Experts of a small language model.
Size: 12 layers, width 640, 159M parameters.
Below are experts of layer 3 (counted from 0) of a mixture-of-experts language model. Rows are named router (the router's row for the expert), up (a neuron's input weights, with its number), down (a neuron's output weights, with its number) and show model dimensions 256-383. Each number is 200 + 20 x the weight over its row's rms, rounded and kept within 0 to 999.
After each expert's rows: "mostly gets" lists some tokens that are sent to it at least half of the time. This comes from a sample of Wikipedia text that the model never trained on.

# expert 8
router,180,220,205,210,208,218,222,202,188,207,163,231,207,185,185,208,174,220,176,200,161,219,179,217,162,197,150,218,158,177,202,199,186,226,182,212,218,221,198,200,159,158,205,214,187,213,192,199,208,177,219,200,231,197,201,204,205,186,219,215,178,196,190,214,187,190,138,220,189,216,196,220,204,199,206,199,182,224,221,208,197,219,174,210,223,226,190,207,219,203,227,227,200,155,184,253,200,220,184,156,200,215,190,174,207,215,189,176,172,182,202,205,191,187,177,217,209,218,184,207,212,213,210,169,187,181,194,213
up0,177,156,233,166,219,193,207,245,193,206,200,206,188,203,215,204,205,206,209,184,206,202,192,177,165,189,213,207,198,206,201,182,186,200,192,202,192,196,172,202,203,185,160,189,195,240,208,189,247,216,171,207,240,219,204,213,212,205,182,182,224,217,232,215,163,210,210,175,197,199,216,202,208,206,203,191,205,242,188,189,215,234,218,221,199,208,217,202,223,198,206,198,195,186,180,176,180,218,186,181,184,174,191,202,215,214,213,204,200,221,209,192,217,191,204,213,181,195,194,201,245,197,205,178,180,187,214,196
down0,180,213,164,203,161,192,222,170,194,185,196,187,213,191,204,199,238,209,201,196,212,184,215,203,203,185,199,192,203,174,184,202,221,190,195,177,192,209,187,219,188,229,201,179,194,203,185,206,199,192,218,152,207,188,189,218,212,184,219,234,159,206,174,147,174,165,200,200,177,175,166,202,189,197,204,169,218,173,202,202,218,221,190,170,188,185,185,178,187,227,163,178,185,186,197,221,234,197,237,226,192,193,214,201,185,181,175,190,206,215,196,211,219,187,233,223,226,191,230,210,169,198,190,206,186,216,192,207
mostly gets: "\\", "–; ", "as ", "GBR ", "{", "how "

# expert 14
router,192,197,187,243,173,209,200,208,184,195,187,237,193,187,206,217,185,220,210,254,206,198,196,223,177,236,168,206,158,185,154,207,215,184,181,193,209,205,175,185,182,210,221,190,232,201,228,210,221,161,199,229,192,196,205,179,175,169,199,207,187,184,188,202,202,204,178,213,173,214,220,186,198,208,194,185,190,195,222,198,196,229,205,226,226,191,169,208,252,225,215,199,187,184,183,217,232,220,188,156,194,255,191,138,202,202,178,199,159,187,195,236,172,203,198,209,181,181,194,217,229,191,192,206,187,176,245,219
up0,214,178,215,194,189,187,199,209,200,223,187,212,201,206,181,262,183,224,199,209,220,186,186,210,166,234,194,156,209,202,199,205,214,224,182,175,186,190,189,211,206,217,160,196,197,221,176,211,201,185,188,216,190,188,201,179,183,191,190,188,201,194,236,198,224,152,223,203,175,191,171,204,209,197,217,168,179,186,219,195,193,188,220,250,241,191,226,206,210,218,207,199,193,266,219,193,199,225,213,221,206,229,186,212,225,209,226,188,199,201,212,196,208,215,182,182,173,214,221,205,210,143,199,178,196,218,213,177
down0,207,217,192,197,222,184,210,199,206,208,205,176,218,257,184,222,199,209,198,178,224,208,215,223,199,247,190,195,190,187,190,226,237,166,190,177,194,187,151,208,254,198,211,179,206,182,218,216,216,210,211,192,211,177,186,208,156,162,221,187,211,215,208,209,194,176,206,170,240,208,203,215,202,203,219,153,226,191,204,206,216,208,185,227,217,198,194,187,233,217,189,203,201,189,199,195,201,186,206,189,165,211,211,193,202,229,189,187,206,172,207,235,200,217,192,192,184,162,190,197,241,182,187,206,219,178,198,207
mostly gets: "a ", "= ", "\n  ", "are ", "was ", "A "

# expert 19
router,197,228,194,218,209,237,224,177,232,202,169,211,214,204,172,218,169,206,205,188,199,191,203,187,175,184,162,177,182,170,154,202,201,200,186,200,208,238,184,205,163,221,224,218,190,211,232,198,196,187,209,217,217,184,184,203,183,198,219,220,212,165,192,211,188,200,183,210,173,216,200,182,209,241,209,188,179,225,214,191,203,229,208,237,204,190,199,174,251,219,205,225,195,154,175,218,201,236,209,160,198,229,197,139,191,190,155,216,180,201,224,230,180,179,186,213,224,220,213,195,210,205,201,185,198,224,202,219
up0,172,193,167,193,231,205,230,180,183,220,219,205,224,193,206,203,203,225,222,246,194,204,201,188,237,189,189,198,201,215,174,185,194,201,210,156,229,204,241,200,189,228,163,203,197,183,239,188,213,209,220,216,184,156,213,205,204,192,195,198,197,195,232,194,156,226,197,220,193,201,223,208,220,215,185,204,203,215,221,204,186,162,218,166,181,220,232,141,211,190,214,194,188,206,212,171,198,190,225,225,202,190,201,199,184,188,200,221,259,192,179,239,224,201,200,238,200,195,207,194,198,215,186,211,192,226,185,164
down0,221,175,190,200,194,222,167,220,202,222,201,181,194,234,186,207,196,166,189,209,197,201,224,204,204,204,209,207,183,183,193,211,219,199,181,249,153,159,193,184,198,232,175,197,172,228,184,182,174,182,198,178,199,174,208,214,184,197,198,191,194,175,178,193,211,216,228,205,208,233,200,196,180,201,216,191,186,203,196,205,189,161,205,235,195,175,220,220,219,255,192,152,230,180,193,235,209,169,240,208,192,160,174,158,201,219,171,198,217,187,203,184,201,213,203,156,176,222,253,210,204,214,195,202,195,201,177,240
mostly gets: " ", ") ", "\" ", "] ", "also ", "ly"

# expert 5
router,214,212,185,181,195,262,188,186,224,197,184,191,180,194,215,212,221,197,202,202,213,189,220,203,179,215,205,174,195,177,196,203,216,219,181,219,231,238,221,230,190,204,201,197,203,198,193,197,198,184,197,235,220,174,203,200,173,163,233,210,157,179,190,244,172,209,194,207,190,234,218,190,218,202,203,190,174,223,238,195,222,208,206,219,183,199,169,184,199,232,223,224,180,212,201,228,181,216,222,190,196,200,198,193,179,226,198,205,179,217,215,213,158,172,203,189,182,172,189,199,182,206,204,207,191,197,216,236
up0,232,209,204,203,190,189,192,189,189,200,220,196,189,179,196,201,210,210,227,194,206,201,240,200,194,224,220,225,201,216,209,229,202,179,216,220,191,175,182,228,194,186,191,195,230,220,153,196,216,193,182,193,190,245,224,192,234,220,172,189,197,173,185,209,199,180,188,202,180,223,220,222,195,216,180,188,193,181,178,213,232,201,187,173,204,247,209,220,214,217,199,236,190,222,189,193,209,207,197,182,219,201,220,182,158,193,226,258,213,218,190,201,190,200,251,208,214,190,171,183,240,194,196,231,198,216,221,234
down0,183,189,188,186,193,170,229,177,161,197,200,193,204,223,220,181,210,196,154,207,170,205,182,217,176,176,208,181,162,185,238,227,196,193,161,218,198,236,211,202,209,203,216,248,208,200,196,198,200,221,189,181,190,200,196,251,199,169,198,229,186,214,219,175,204,172,224,194,214,175,206,208,193,215,195,236,200,186,211,211,182,152,214,187,204,207,170,147,168,186,215,183,210,173,167,184,179,191,190,208,164,193,182,216,209,221,197,163,223,200,229,188,172,233,183,232,187,216,226,154,183,205,231,189,181,151,200,190
mostly gets: ".", "- ", ",", "′", "+", "==="

# expert 7
router,202,188,190,184,208,226,184,198,215,193,205,212,213,181,167,205,179,184,211,217,210,208,191,183,173,211,200,173,184,193,153,216,183,210,153,203,185,197,192,225,171,186,192,205,200,194,203,187,210,209,198,234,212,220,213,170,196,198,186,178,196,186,203,248,173,221,175,201,199,200,182,214,208,225,189,180,183,198,214,228,238,236,180,199,226,180,216,170,232,190,232,245,174,181,186,185,215,207,190,185,186,216,180,177,190,209,196,194,182,202,198,192,180,206,178,179,180,188,211,201,195,217,177,201,166,184,212,187
up0,212,194,222,196,212,216,227,241,182,206,193,185,223,203,189,228,222,230,205,197,210,217,205,217,207,196,171,215,190,183,200,209,214,202,199,193,216,173,175,225,183,213,192,182,177,212,220,219,183,191,187,160,181,208,194,195,203,182,153,197,205,249,166,183,197,197,213,231,210,210,188,210,207,195,209,193,182,229,196,211,205,191,200,186,191,192,192,190,230,186,205,174,190,174,206,193,208,194,218,213,187,194,199,202,202,177,222,229,175,206,220,168,171,242,191,188,208,207,169,191,222,198,168,221,166,190,199,198
down0,196,149,259,211,193,206,206,185,185,215,183,218,202,188,203,178,182,221,185,180,213,206,238,217,215,209,210,188,204,166,214,209,185,196,184,222,200,173,216,164,241,161,182,186,202,178,210,182,221,206,197,191,201,207,195,202,187,203,185,206,176,218,203,215,197,187,165,189,181,224,230,177,178,187,174,214,207,214,217,172,211,185,228,225,191,205,261,207,217,219,185,218,195,169,199,214,180,174,182,186,263,185,181,202,169,179,212,165,226,191,221,190,182,207,190,208,180,196,185,149,201,223,173,231,240,214,202,202
mostly gets: "per", "Lo", "In", "Sp", "Nominated", "Brown"

# expert 27
router,206,185,176,174,197,234,175,199,191,188,200,180,226,178,176,219,160,197,198,183,212,216,227,183,185,198,172,168,201,189,182,178,212,198,190,223,196,213,178,208,171,172,217,222,189,228,167,169,207,200,194,243,214,176,165,171,226,216,200,210,204,158,208,196,211,207,187,203,186,225,216,183,173,232,188,205,169,157,210,197,247,219,186,203,235,185,174,199,227,212,200,225,193,157,171,228,190,246,211,130,185,216,192,207,196,229,170,201,173,215,213,199,195,209,170,171,201,212,182,208,206,216,187,215,181,232,220,210
up0,186,216,232,192,183,231,186,192,221,185,170,218,217,196,210,167,194,181,231,214,196,188,164,204,222,199,203,174,177,203,225,186,157,208,178,197,204,186,203,204,214,209,185,192,183,196,197,203,145,216,207,170,223,220,213,206,218,208,231,191,208,211,213,201,169,200,224,214,198,204,213,196,190,185,218,160,228,192,204,201,176,198,215,205,212,197,237,196,201,211,207,205,214,185,175,206,214,179,183,223,185,216,191,224,189,180,196,172,227,196,186,188,213,199,153,233,202,222,192,224,243,192,209,190,204,207,214,180
down0,204,208,233,216,216,218,213,217,181,206,187,202,185,203,215,223,230,189,170,217,213,170,199,224,190,197,222,220,208,206,207,172,246,168,214,169,188,203,202,181,173,192,195,199,213,168,200,201,211,170,207,214,206,200,191,230,207,208,210,203,191,229,248,228,215,188,184,222,170,175,193,192,216,214,201,239,188,199,192,220,195,214,198,213,205,214,228,226,141,158,221,207,146,179,195,167,221,189,221,194,183,196,228,199,214,221,196,224,183,209,195,225,207,165,213,158,207,175,201,194,184,197,198,205,180,188,219,169
mostly gets: "MF ", "Phylum", "DF ", "USA ", "Loss ", "media "

# expert 4
router,206,187,194,209,194,248,218,193,201,217,172,213,217,156,221,217,184,205,220,200,201,188,219,208,191,181,179,190,171,189,173,223,209,224,209,189,241,201,209,209,166,224,199,197,214,209,217,226,243,146,217,220,228,201,213,183,183,203,181,162,187,175,192,232,188,176,179,205,204,187,158,214,201,218,206,190,139,227,216,229,228,221,219,225,209,218,188,192,227,196,205,201,188,160,201,231,193,215,225,159,207,209,149,200,169,200,170,195,167,216,211,212,201,207,165,219,209,203,235,212,201,185,171,190,173,193,222,214
up0,219,191,233,181,189,248,219,216,186,207,177,218,229,171,192,187,203,191,205,222,198,186,251,198,216,213,229,176,186,231,203,192,185,189,238,210,200,166,201,219,196,202,187,189,191,214,192,192,233,207,209,191,205,227,176,211,146,198,225,203,175,210,222,204,209,188,208,179,209,198,204,227,209,214,202,218,193,225,193,179,239,173,226,212,192,202,224,189,209,215,152,174,199,202,195,162,216,202,227,212,207,161,192,214,175,207,200,176,207,163,199,194,210,215,177,179,185,179,236,174,189,218,208,212,145,225,178,208
down0,199,180,222,192,177,171,193,172,212,234,227,183,183,193,206,210,220,220,230,205,191,202,198,168,216,162,191,193,211,198,191,215,172,243,177,200,240,201,198,170,233,227,180,180,232,195,199,209,204,232,197,232,198,156,194,191,215,212,192,192,178,204,181,187,188,202,205,207,232,187,212,194,197,217,172,213,206,187,185,210,181,216,184,204,168,185,230,206,209,190,191,217,207,237,202,175,195,175,194,196,180,224,189,211,203,194,181,181,192,210,218,232,207,206,213,199,206,205,190,243,230,141,190,195,216,229,204,169
mostly gets: "led", "Species", "ates", "ties", "later", "king"

# expert 29
router,199,214,182,201,164,210,197,183,203,226,206,221,177,192,186,190,172,198,194,204,195,201,180,198,200,219,177,171,189,167,173,211,166,194,165,175,202,220,169,200,143,210,191,199,203,224,187,177,202,171,220,210,247,215,211,185,190,191,214,225,189,133,192,197,191,211,175,183,192,189,201,205,183,220,237,187,183,199,193,192,215,218,190,200,231,200,191,171,221,196,222,233,180,185,187,225,183,229,204,166,200,225,182,194,165,208,171,214,193,187,214,201,183,186,173,184,167,203,216,222,211,223,191,187,205,227,214,209
up0,211,217,246,223,166,214,218,203,208,196,177,213,196,185,226,215,226,145,168,191,196,178,195,201,228,173,217,222,222,220,196,206,192,214,199,221,204,172,191,197,191,220,225,169,199,183,179,232,158,194,171,212,245,223,231,203,192,217,196,182,222,175,220,184,229,179,206,195,227,200,187,235,226,247,186,166,195,215,210,201,218,205,191,188,170,213,199,181,167,207,191,220,203,209,196,231,191,209,221,223,219,246,210,187,181,230,242,197,165,205,205,211,183,190,196,166,223,209,233,204,198,209,212,218,204,205,195,201
down0,219,218,196,206,205,191,211,172,184,210,211,197,215,206,216,211,195,238,231,194,162,164,235,207,220,209,205,193,185,199,200,181,189,177,191,189,228,243,171,171,188,173,165,225,213,179,184,211,200,199,234,172,151,182,198,192,189,205,220,214,183,219,188,210,185,193,174,197,216,167,186,206,191,183,214,245,169,213,216,198,198,186,222,153,206,199,222,223,225,201,206,208,198,222,184,165,189,222,208,190,182,192,149,178,199,200,181,178,182,177,197,170,214,187,257,247,199,227,224,209,185,203,221,188,165,203,226,243
mostly gets: ". ", "it ", "that ", "which ", "It ", "where "

# expert 0
router,184,216,194,212,221,226,214,188,211,199,212,228,220,184,217,206,209,221,211,190,196,183,192,209,165,220,155,155,176,155,201,178,188,238,170,215,193,232,210,195,163,221,203,201,180,208,220,186,208,155,226,208,202,233,205,185,208,155,200,237,218,161,196,206,186,223,202,206,174,191,193,168,208,214,194,202,156,206,214,221,223,204,201,217,204,196,213,215,249,220,238,193,168,172,215,229,174,222,199,187,167,235,157,162,193,179,162,231,197,196,174,202,188,195,178,223,212,204,207,195,212,243,181,207,191,189,223,198
up0,221,203,224,203,227,172,200,212,210,215,219,176,195,203,162,239,184,210,234,179,186,191,190,201,183,210,207,210,216,199,209,196,232,220,212,179,222,159,236,197,155,207,237,176,230,168,198,209,220,161,219,196,182,184,221,198,185,199,196,189,176,187,203,222,205,205,204,197,181,192,199,212,216,201,200,210,181,213,206,214,187,183,193,209,176,203,194,247,242,177,227,184,173,200,228,227,213,185,204,192,207,187,186,199,175,176,192,212,237,218,162,209,204,198,208,242,177,178,228,189,214,209,212,204,182,186,203,223
down0,178,172,174,177,218,220,192,210,227,180,194,187,198,229,202,207,223,214,172,196,201,208,210,208,242,187,214,229,153,205,191,180,221,184,211,239,217,201,187,187,199,223,182,188,183,177,249,209,208,226,167,197,160,206,183,213,180,206,209,208,171,199,176,192,195,168,177,251,190,201,225,178,182,180,189,202,182,214,195,225,190,231,202,193,213,195,188,189,164,164,212,188,235,187,202,179,196,199,219,193,182,209,215,226,207,243,164,186,211,182,193,189,190,211,189,182,196,159,178,195,173,190,208,207,192,182,193,182
mostly gets: "in ", "In ", "on ", "during ", "into ", "born "

# expert 11
router,188,201,196,229,219,243,219,203,207,198,213,215,195,173,171,214,178,212,191,183,202,183,185,225,200,193,188,194,188,136,176,189,208,185,171,177,197,216,188,200,161,197,219,189,190,219,203,214,171,184,216,216,196,205,196,193,197,180,205,190,182,181,194,196,195,245,187,176,170,215,192,186,186,228,199,205,191,202,216,199,189,219,204,232,228,212,217,207,216,223,238,235,159,175,213,219,186,217,179,167,191,185,146,187,177,194,151,230,190,218,205,210,197,171,197,207,201,237,211,202,200,211,206,189,191,223,208,217
up0,212,191,212,222,183,217,207,218,191,164,174,215,234,191,222,222,210,211,199,183,229,177,206,218,211,205,191,201,213,180,196,169,237,192,219,214,227,209,201,204,214,202,196,221,217,197,202,203,193,211,206,174,198,201,193,187,208,249,156,212,173,191,188,195,232,199,199,166,190,209,231,200,174,197,219,209,192,198,217,205,199,204,202,218,182,230,224,172,170,187,199,182,185,181,212,225,190,216,214,193,221,178,189,195,216,199,184,205,218,217,204,217,188,185,265,184,187,203,225,203,184,233,203,240,228,216,176,210
down0,213,200,224,196,224,183,203,201,235,230,237,195,171,188,192,201,179,185,207,201,173,217,208,195,184,219,203,226,230,236,190,219,173,209,223,153,184,199,206,210,213,199,209,184,166,233,188,167,225,177,201,233,224,196,198,229,194,175,222,202,218,203,205,230,173,204,203,218,225,190,186,197,234,196,180,178,210,205,198,221,187,207,194,193,218,174,199,218,211,251,191,202,208,193,201,180,202,179,154,214,197,215,208,201,200,215,229,213,195,206,223,190,210,182,167,229,220,228,159,211,233,193,178,192,195,215,193,189
mostly gets: "he ", "u ", "o ", "He ", "i ", "en "

# expert 20
router,179,200,214,220,217,217,230,204,204,187,160,212,223,153,207,217,196,232,189,186,203,200,204,196,219,186,173,197,197,185,186,207,212,209,213,229,182,206,216,205,172,198,184,186,203,229,180,228,198,180,177,252,245,198,219,180,204,199,208,164,170,210,219,214,188,188,178,209,190,192,178,222,217,221,207,216,183,222,225,226,241,198,203,210,251,225,197,197,214,206,196,202,179,164,198,205,193,199,194,185,209,227,160,175,202,191,176,194,175,224,200,211,203,205,173,201,202,224,221,224,204,167,208,195,185,193,200,212
up0,180,245,215,234,241,201,208,167,184,225,183,250,196,208,188,189,212,200,177,184,225,192,172,208,226,196,231,209,170,184,205,217,201,218,226,228,225,200,198,177,206,193,186,191,191,220,201,218,185,188,204,218,216,188,217,216,234,206,202,175,216,208,215,181,184,179,182,194,207,170,206,252,196,231,203,249,219,203,181,203,200,219,207,196,191,187,197,157,169,176,191,187,178,202,210,198,206,225,196,219,191,205,236,222,233,196,230,165,197,182,178,214,205,206,196,176,230,218,203,213,179,174,204,166,185,209,174,199
down0,226,163,180,172,170,233,203,230,217,184,233,191,209,189,212,197,190,202,216,238,208,183,235,186,190,199,182,205,209,231,177,166,212,184,202,164,166,203,210,191,198,207,223,182,212,197,200,215,199,212,194,201,168,216,158,168,198,183,195,205,170,206,192,207,216,226,236,213,190,215,202,169,206,188,197,172,156,225,195,200,198,191,205,202,224,215,186,206,223,192,216,207,238,191,193,188,204,195,213,157,219,222,187,187,177,208,169,226,205,239,218,178,182,181,190,170,187,176,227,158,195,216,191,220,223,214,204,189
mostly gets: "Genus", "Historic ", "engine ", "river ", "Turnout ", "Labour "

# expert 12
router,170,167,212,217,177,235,204,196,218,201,197,198,212,157,202,198,199,202,235,193,202,222,226,222,187,212,156,180,187,174,172,200,210,198,186,211,207,208,198,205,182,199,213,196,205,185,220,226,179,172,215,217,223,183,211,188,220,201,176,244,192,181,172,202,196,212,206,238,202,203,181,202,209,185,197,183,166,203,205,192,219,209,227,175,219,237,199,182,203,194,177,207,183,189,187,221,223,221,240,178,213,224,177,144,213,210,148,220,183,219,170,224,216,193,182,246,218,213,202,200,197,225,175,205,168,216,200,205
up0,198,206,237,208,212,192,213,214,222,189,177,193,188,165,200,174,198,209,177,190,189,197,221,220,181,195,206,161,170,189,245,213,187,203,196,222,198,214,189,190,179,149,150,225,214,188,203,201,201,192,188,197,213,212,217,196,142,205,238,198,197,203,242,220,193,189,212,186,204,198,200,196,233,187,207,190,182,197,176,204,225,206,225,207,232,188,164,216,244,229,200,208,179,215,211,204,215,178,195,219,216,239,194,232,199,231,209,196,192,211,207,187,191,216,191,215,209,188,218,227,205,206,176,210,229,208,221,204
down0,221,199,195,146,199,210,188,225,189,184,181,194,166,182,190,211,217,189,226,219,181,229,173,161,200,210,201,190,234,229,204,199,204,215,238,159,211,173,231,222,193,207,199,239,225,178,173,169,198,232,199,196,203,234,178,173,227,250,207,200,178,208,211,182,211,207,188,199,204,186,188,208,154,219,207,209,212,248,217,196,197,166,188,207,192,235,219,216,189,182,186,180,207,181,207,223,197,212,229,194,201,196,239,191,236,193,210,219,151,150,252,167,204,179,191,225,210,165,200,208,198,196,235,239,182,216,191,227
mostly gets: "the ", "The ", "-", "an ", "South ", "North "

# expert 21
router,158,194,174,212,203,224,233,210,226,221,183,175,183,183,178,225,173,204,180,191,202,164,159,199,182,217,174,148,201,170,185,245,172,211,186,215,213,207,206,205,182,209,191,202,194,221,196,166,195,172,212,220,217,206,228,208,206,203,211,209,193,179,190,196,182,209,193,193,218,166,198,150,208,208,209,207,188,210,223,166,230,192,203,182,213,193,231,183,231,240,227,195,176,207,188,199,171,190,201,198,197,201,184,192,156,221,164,210,200,213,217,220,192,197,176,195,190,209,173,201,205,195,175,197,185,202,228,242
up0,187,201,222,207,216,187,203,198,169,209,212,200,225,193,222,205,238,176,199,183,192,215,194,192,178,178,229,194,193,196,233,194,206,196,196,204,205,225,223,195,200,182,206,245,187,249,222,170,207,189,210,208,179,200,223,206,229,193,173,207,231,213,181,211,198,177,194,220,204,172,195,204,208,214,191,150,177,162,207,196,177,192,181,190,170,198,193,197,193,188,184,221,211,195,207,170,206,181,172,174,160,183,209,193,205,174,163,170,225,173,194,199,202,192,218,204,196,236,216,217,213,224,179,191,179,197,235,208
down0,170,165,204,184,217,199,205,189,178,226,199,216,226,194,239,202,163,185,180,196,210,210,187,237,185,197,210,192,199,185,207,204,169,174,233,178,231,186,186,197,209,169,183,208,188,169,196,202,180,209,189,202,194,235,189,188,207,159,221,164,200,212,213,210,186,210,178,177,203,236,207,198,187,218,208,217,191,195,211,228,194,206,233,198,218,220,172,176,221,225,201,196,215,204,202,227,194,235,174,216,229,219,207,182,195,159,215,201,195,243,188,187,202,220,191,175,246,158,195,210,147,184,231,201,185,199,167,194
mostly gets: "of ", "\n\n", "de ", "or ", "dis", "part "

# expert 18
router,178,193,188,205,183,221,207,186,191,230,175,205,219,171,213,210,175,231,213,184,219,173,204,229,177,184,152,223,182,171,169,182,237,177,184,181,220,220,205,219,164,211,185,215,185,192,221,213,205,161,231,208,193,194,207,207,198,194,210,194,190,171,201,231,166,173,184,203,187,177,188,185,193,189,187,218,172,225,209,211,210,223,230,203,217,203,178,201,248,236,235,212,171,170,205,222,205,220,220,157,196,204,168,202,189,234,154,204,197,226,213,242,226,212,176,203,215,214,219,213,200,223,184,218,163,192,226,218
up0,187,199,186,237,250,177,207,198,202,157,219,224,233,174,177,204,219,197,219,182,183,171,218,181,199,190,124,267,196,207,222,210,205,211,205,205,247,211,181,231,212,241,144,195,193,230,199,217,231,208,193,183,209,184,187,200,191,191,192,210,199,214,195,200,208,213,192,257,213,189,200,218,203,188,180,224,184,208,206,212,198,184,213,208,219,220,184,201,213,223,207,219,179,234,202,174,187,204,189,191,203,180,175,197,188,225,217,227,251,206,201,205,221,251,204,187,206,202,214,183,189,177,197,191,168,198,170,209
down0,211,169,207,177,156,207,181,216,184,204,182,187,212,202,216,229,184,200,180,197,203,198,190,206,219,221,273,160,203,198,181,201,191,173,173,210,173,212,204,212,199,194,253,206,195,171,200,188,182,189,213,212,215,207,198,172,210,210,194,205,195,208,235,210,200,160,204,143,172,226,202,178,184,216,207,196,241,208,202,178,190,223,205,183,167,187,183,203,197,213,194,190,217,186,215,220,195,203,185,200,192,221,236,211,190,163,200,174,175,177,185,196,212,168,227,245,216,224,209,207,203,204,194,193,237,165,240,189
mostly gets: "loan ", "Command ", "Board ", "Avenue ", "Route ", "RAF "

# expert 13
router,196,199,134,207,187,201,182,218,187,186,203,189,216,176,200,178,181,225,228,223,222,203,247,198,196,220,194,197,207,191,154,209,221,234,202,182,206,206,192,236,191,196,216,203,201,211,182,191,228,188,201,216,204,201,211,214,216,246,166,176,189,169,189,214,181,225,190,185,171,198,202,219,205,229,203,209,181,200,197,253,218,193,203,220,193,221,205,211,219,224,234,269,175,143,207,191,192,228,203,180,186,194,140,159,172,168,160,225,200,233,226,218,164,164,207,207,180,203,155,233,196,159,216,229,162,194,206,216
up0,198,214,169,216,187,188,190,212,189,204,176,221,201,156,243,175,197,221,174,170,189,166,192,217,224,153,215,215,204,211,173,184,181,210,222,197,230,194,195,226,205,168,188,171,195,241,190,231,185,168,166,225,249,222,231,198,226,167,218,196,223,203,218,204,189,162,187,228,173,178,189,223,204,226,230,193,199,188,227,221,213,216,186,188,192,173,231,198,199,204,215,225,202,204,175,186,194,203,210,221,174,161,229,222,208,210,212,195,196,244,185,190,182,196,201,185,195,191,200,231,220,207,186,182,188,247,213,229
down0,206,225,197,245,206,220,203,199,165,195,232,195,195,211,202,192,194,242,251,185,194,193,211,190,185,180,208,217,201,180,217,216,167,218,197,209,182,230,215,168,176,208,182,188,215,185,191,197,204,193,214,217,188,230,166,215,218,224,208,199,212,226,236,206,212,207,185,175,210,188,195,198,174,169,218,222,206,218,198,184,176,225,204,209,191,203,188,188,229,193,211,197,194,188,183,209,178,233,186,208,214,200,181,206,216,184,175,234,220,182,234,206,188,186,182,218,184,182,182,189,257,194,212,198,172,203,178,214
mostly gets: "Coordinates", "Species", "|---|---|---|---|---|---|", "classification", "|---|---|---|---|---|", "Born"

# expert 25
router,200,193,210,215,221,221,217,200,203,216,185,219,212,202,184,211,165,207,202,174,202,222,198,198,218,212,169,173,170,159,193,204,196,199,169,198,195,236,178,212,171,170,202,210,214,210,195,214,224,181,216,238,206,184,198,184,204,160,211,199,181,182,196,205,214,223,151,204,175,210,183,204,201,219,197,200,170,189,196,197,199,238,212,222,221,220,181,191,253,213,206,218,177,154,213,225,198,236,182,163,165,205,179,207,191,199,158,178,173,200,240,213,173,197,148,201,199,209,192,232,197,186,187,171,179,191,199,233
up0,197,218,193,203,250,207,194,195,226,182,232,195,196,176,200,175,171,187,188,188,184,211,196,203,194,218,206,187,201,222,215,213,177,234,201,209,203,190,186,221,182,204,223,224,224,222,208,221,199,162,273,170,208,182,195,227,171,148,197,178,189,161,195,198,215,215,185,237,194,211,198,203,205,194,210,202,212,190,219,225,202,206,225,191,181,239,223,218,193,213,206,178,168,211,215,229,172,208,203,182,212,214,176,182,160,208,192,201,194,249,219,182,184,205,176,232,176,195,212,204,175,205,180,195,181,206,209,179
down0,183,215,174,205,157,190,177,224,239,214,178,174,202,237,201,199,173,205,224,197,203,223,193,163,216,186,187,207,191,219,220,164,217,187,214,178,230,211,220,173,192,186,218,166,209,179,185,213,229,212,148,198,173,234,216,171,232,180,224,209,199,223,222,199,198,201,189,189,183,176,193,232,191,198,204,223,195,230,152,196,205,222,179,200,188,166,186,157,186,200,234,205,223,179,170,155,179,186,185,180,185,203,236,194,226,194,194,184,195,164,199,185,175,187,208,173,181,219,201,196,205,204,178,188,215,212,181,215
mostly gets: "California", "Los ", "Germany", "IN", "ES", "India"

# expert 17
router,183,190,153,222,204,241,208,197,201,218,198,239,205,178,187,213,166,220,198,226,187,195,216,194,172,213,164,178,162,182,170,208,215,214,167,186,216,233,196,188,157,200,187,181,213,206,205,201,215,187,220,218,203,178,235,199,198,183,212,209,185,190,181,197,203,184,166,201,159,223,200,209,217,218,204,203,167,207,236,194,197,228,197,234,227,189,210,177,233,207,228,252,186,203,190,232,183,218,192,158,185,228,187,178,183,214,174,205,197,195,220,204,184,188,199,220,225,223,179,220,221,177,195,171,179,186,212,206
up0,218,155,160,198,200,194,212,173,172,205,223,192,203,198,193,191,192,211,232,184,161,199,187,195,192,181,186,175,195,223,178,147,191,207,213,190,206,190,227,207,189,170,192,223,196,193,214,199,168,212,173,207,151,205,192,216,202,218,205,190,222,194,209,160,221,211,183,203,192,193,213,178,167,202,184,210,183,145,214,203,218,198,206,194,221,188,185,163,236,187,184,216,182,195,179,175,198,207,189,214,198,218,200,185,194,221,209,254,246,202,210,210,193,206,203,216,215,182,172,208,247,215,194,224,184,227,211,172
down0,203,234,217,225,229,220,219,174,211,202,217,202,200,214,180,179,263,223,169,172,160,202,179,216,180,173,182,215,193,176,217,200,176,202,197,196,188,204,182,207,224,219,180,176,196,216,182,223,205,201,214,203,209,197,229,197,229,170,166,194,225,208,172,201,190,203,186,213,222,196,189,221,200,193,226,183,207,194,174,170,185,200,186,204,167,206,215,217,178,221,188,191,215,209,190,220,190,185,198,172,239,195,206,221,231,237,239,193,169,201,170,204,201,222,190,190,199,223,232,193,187,181,193,186,213,216,181,216
mostly gets: "can ", "Award ", "days", "× ", "Over", "Sar"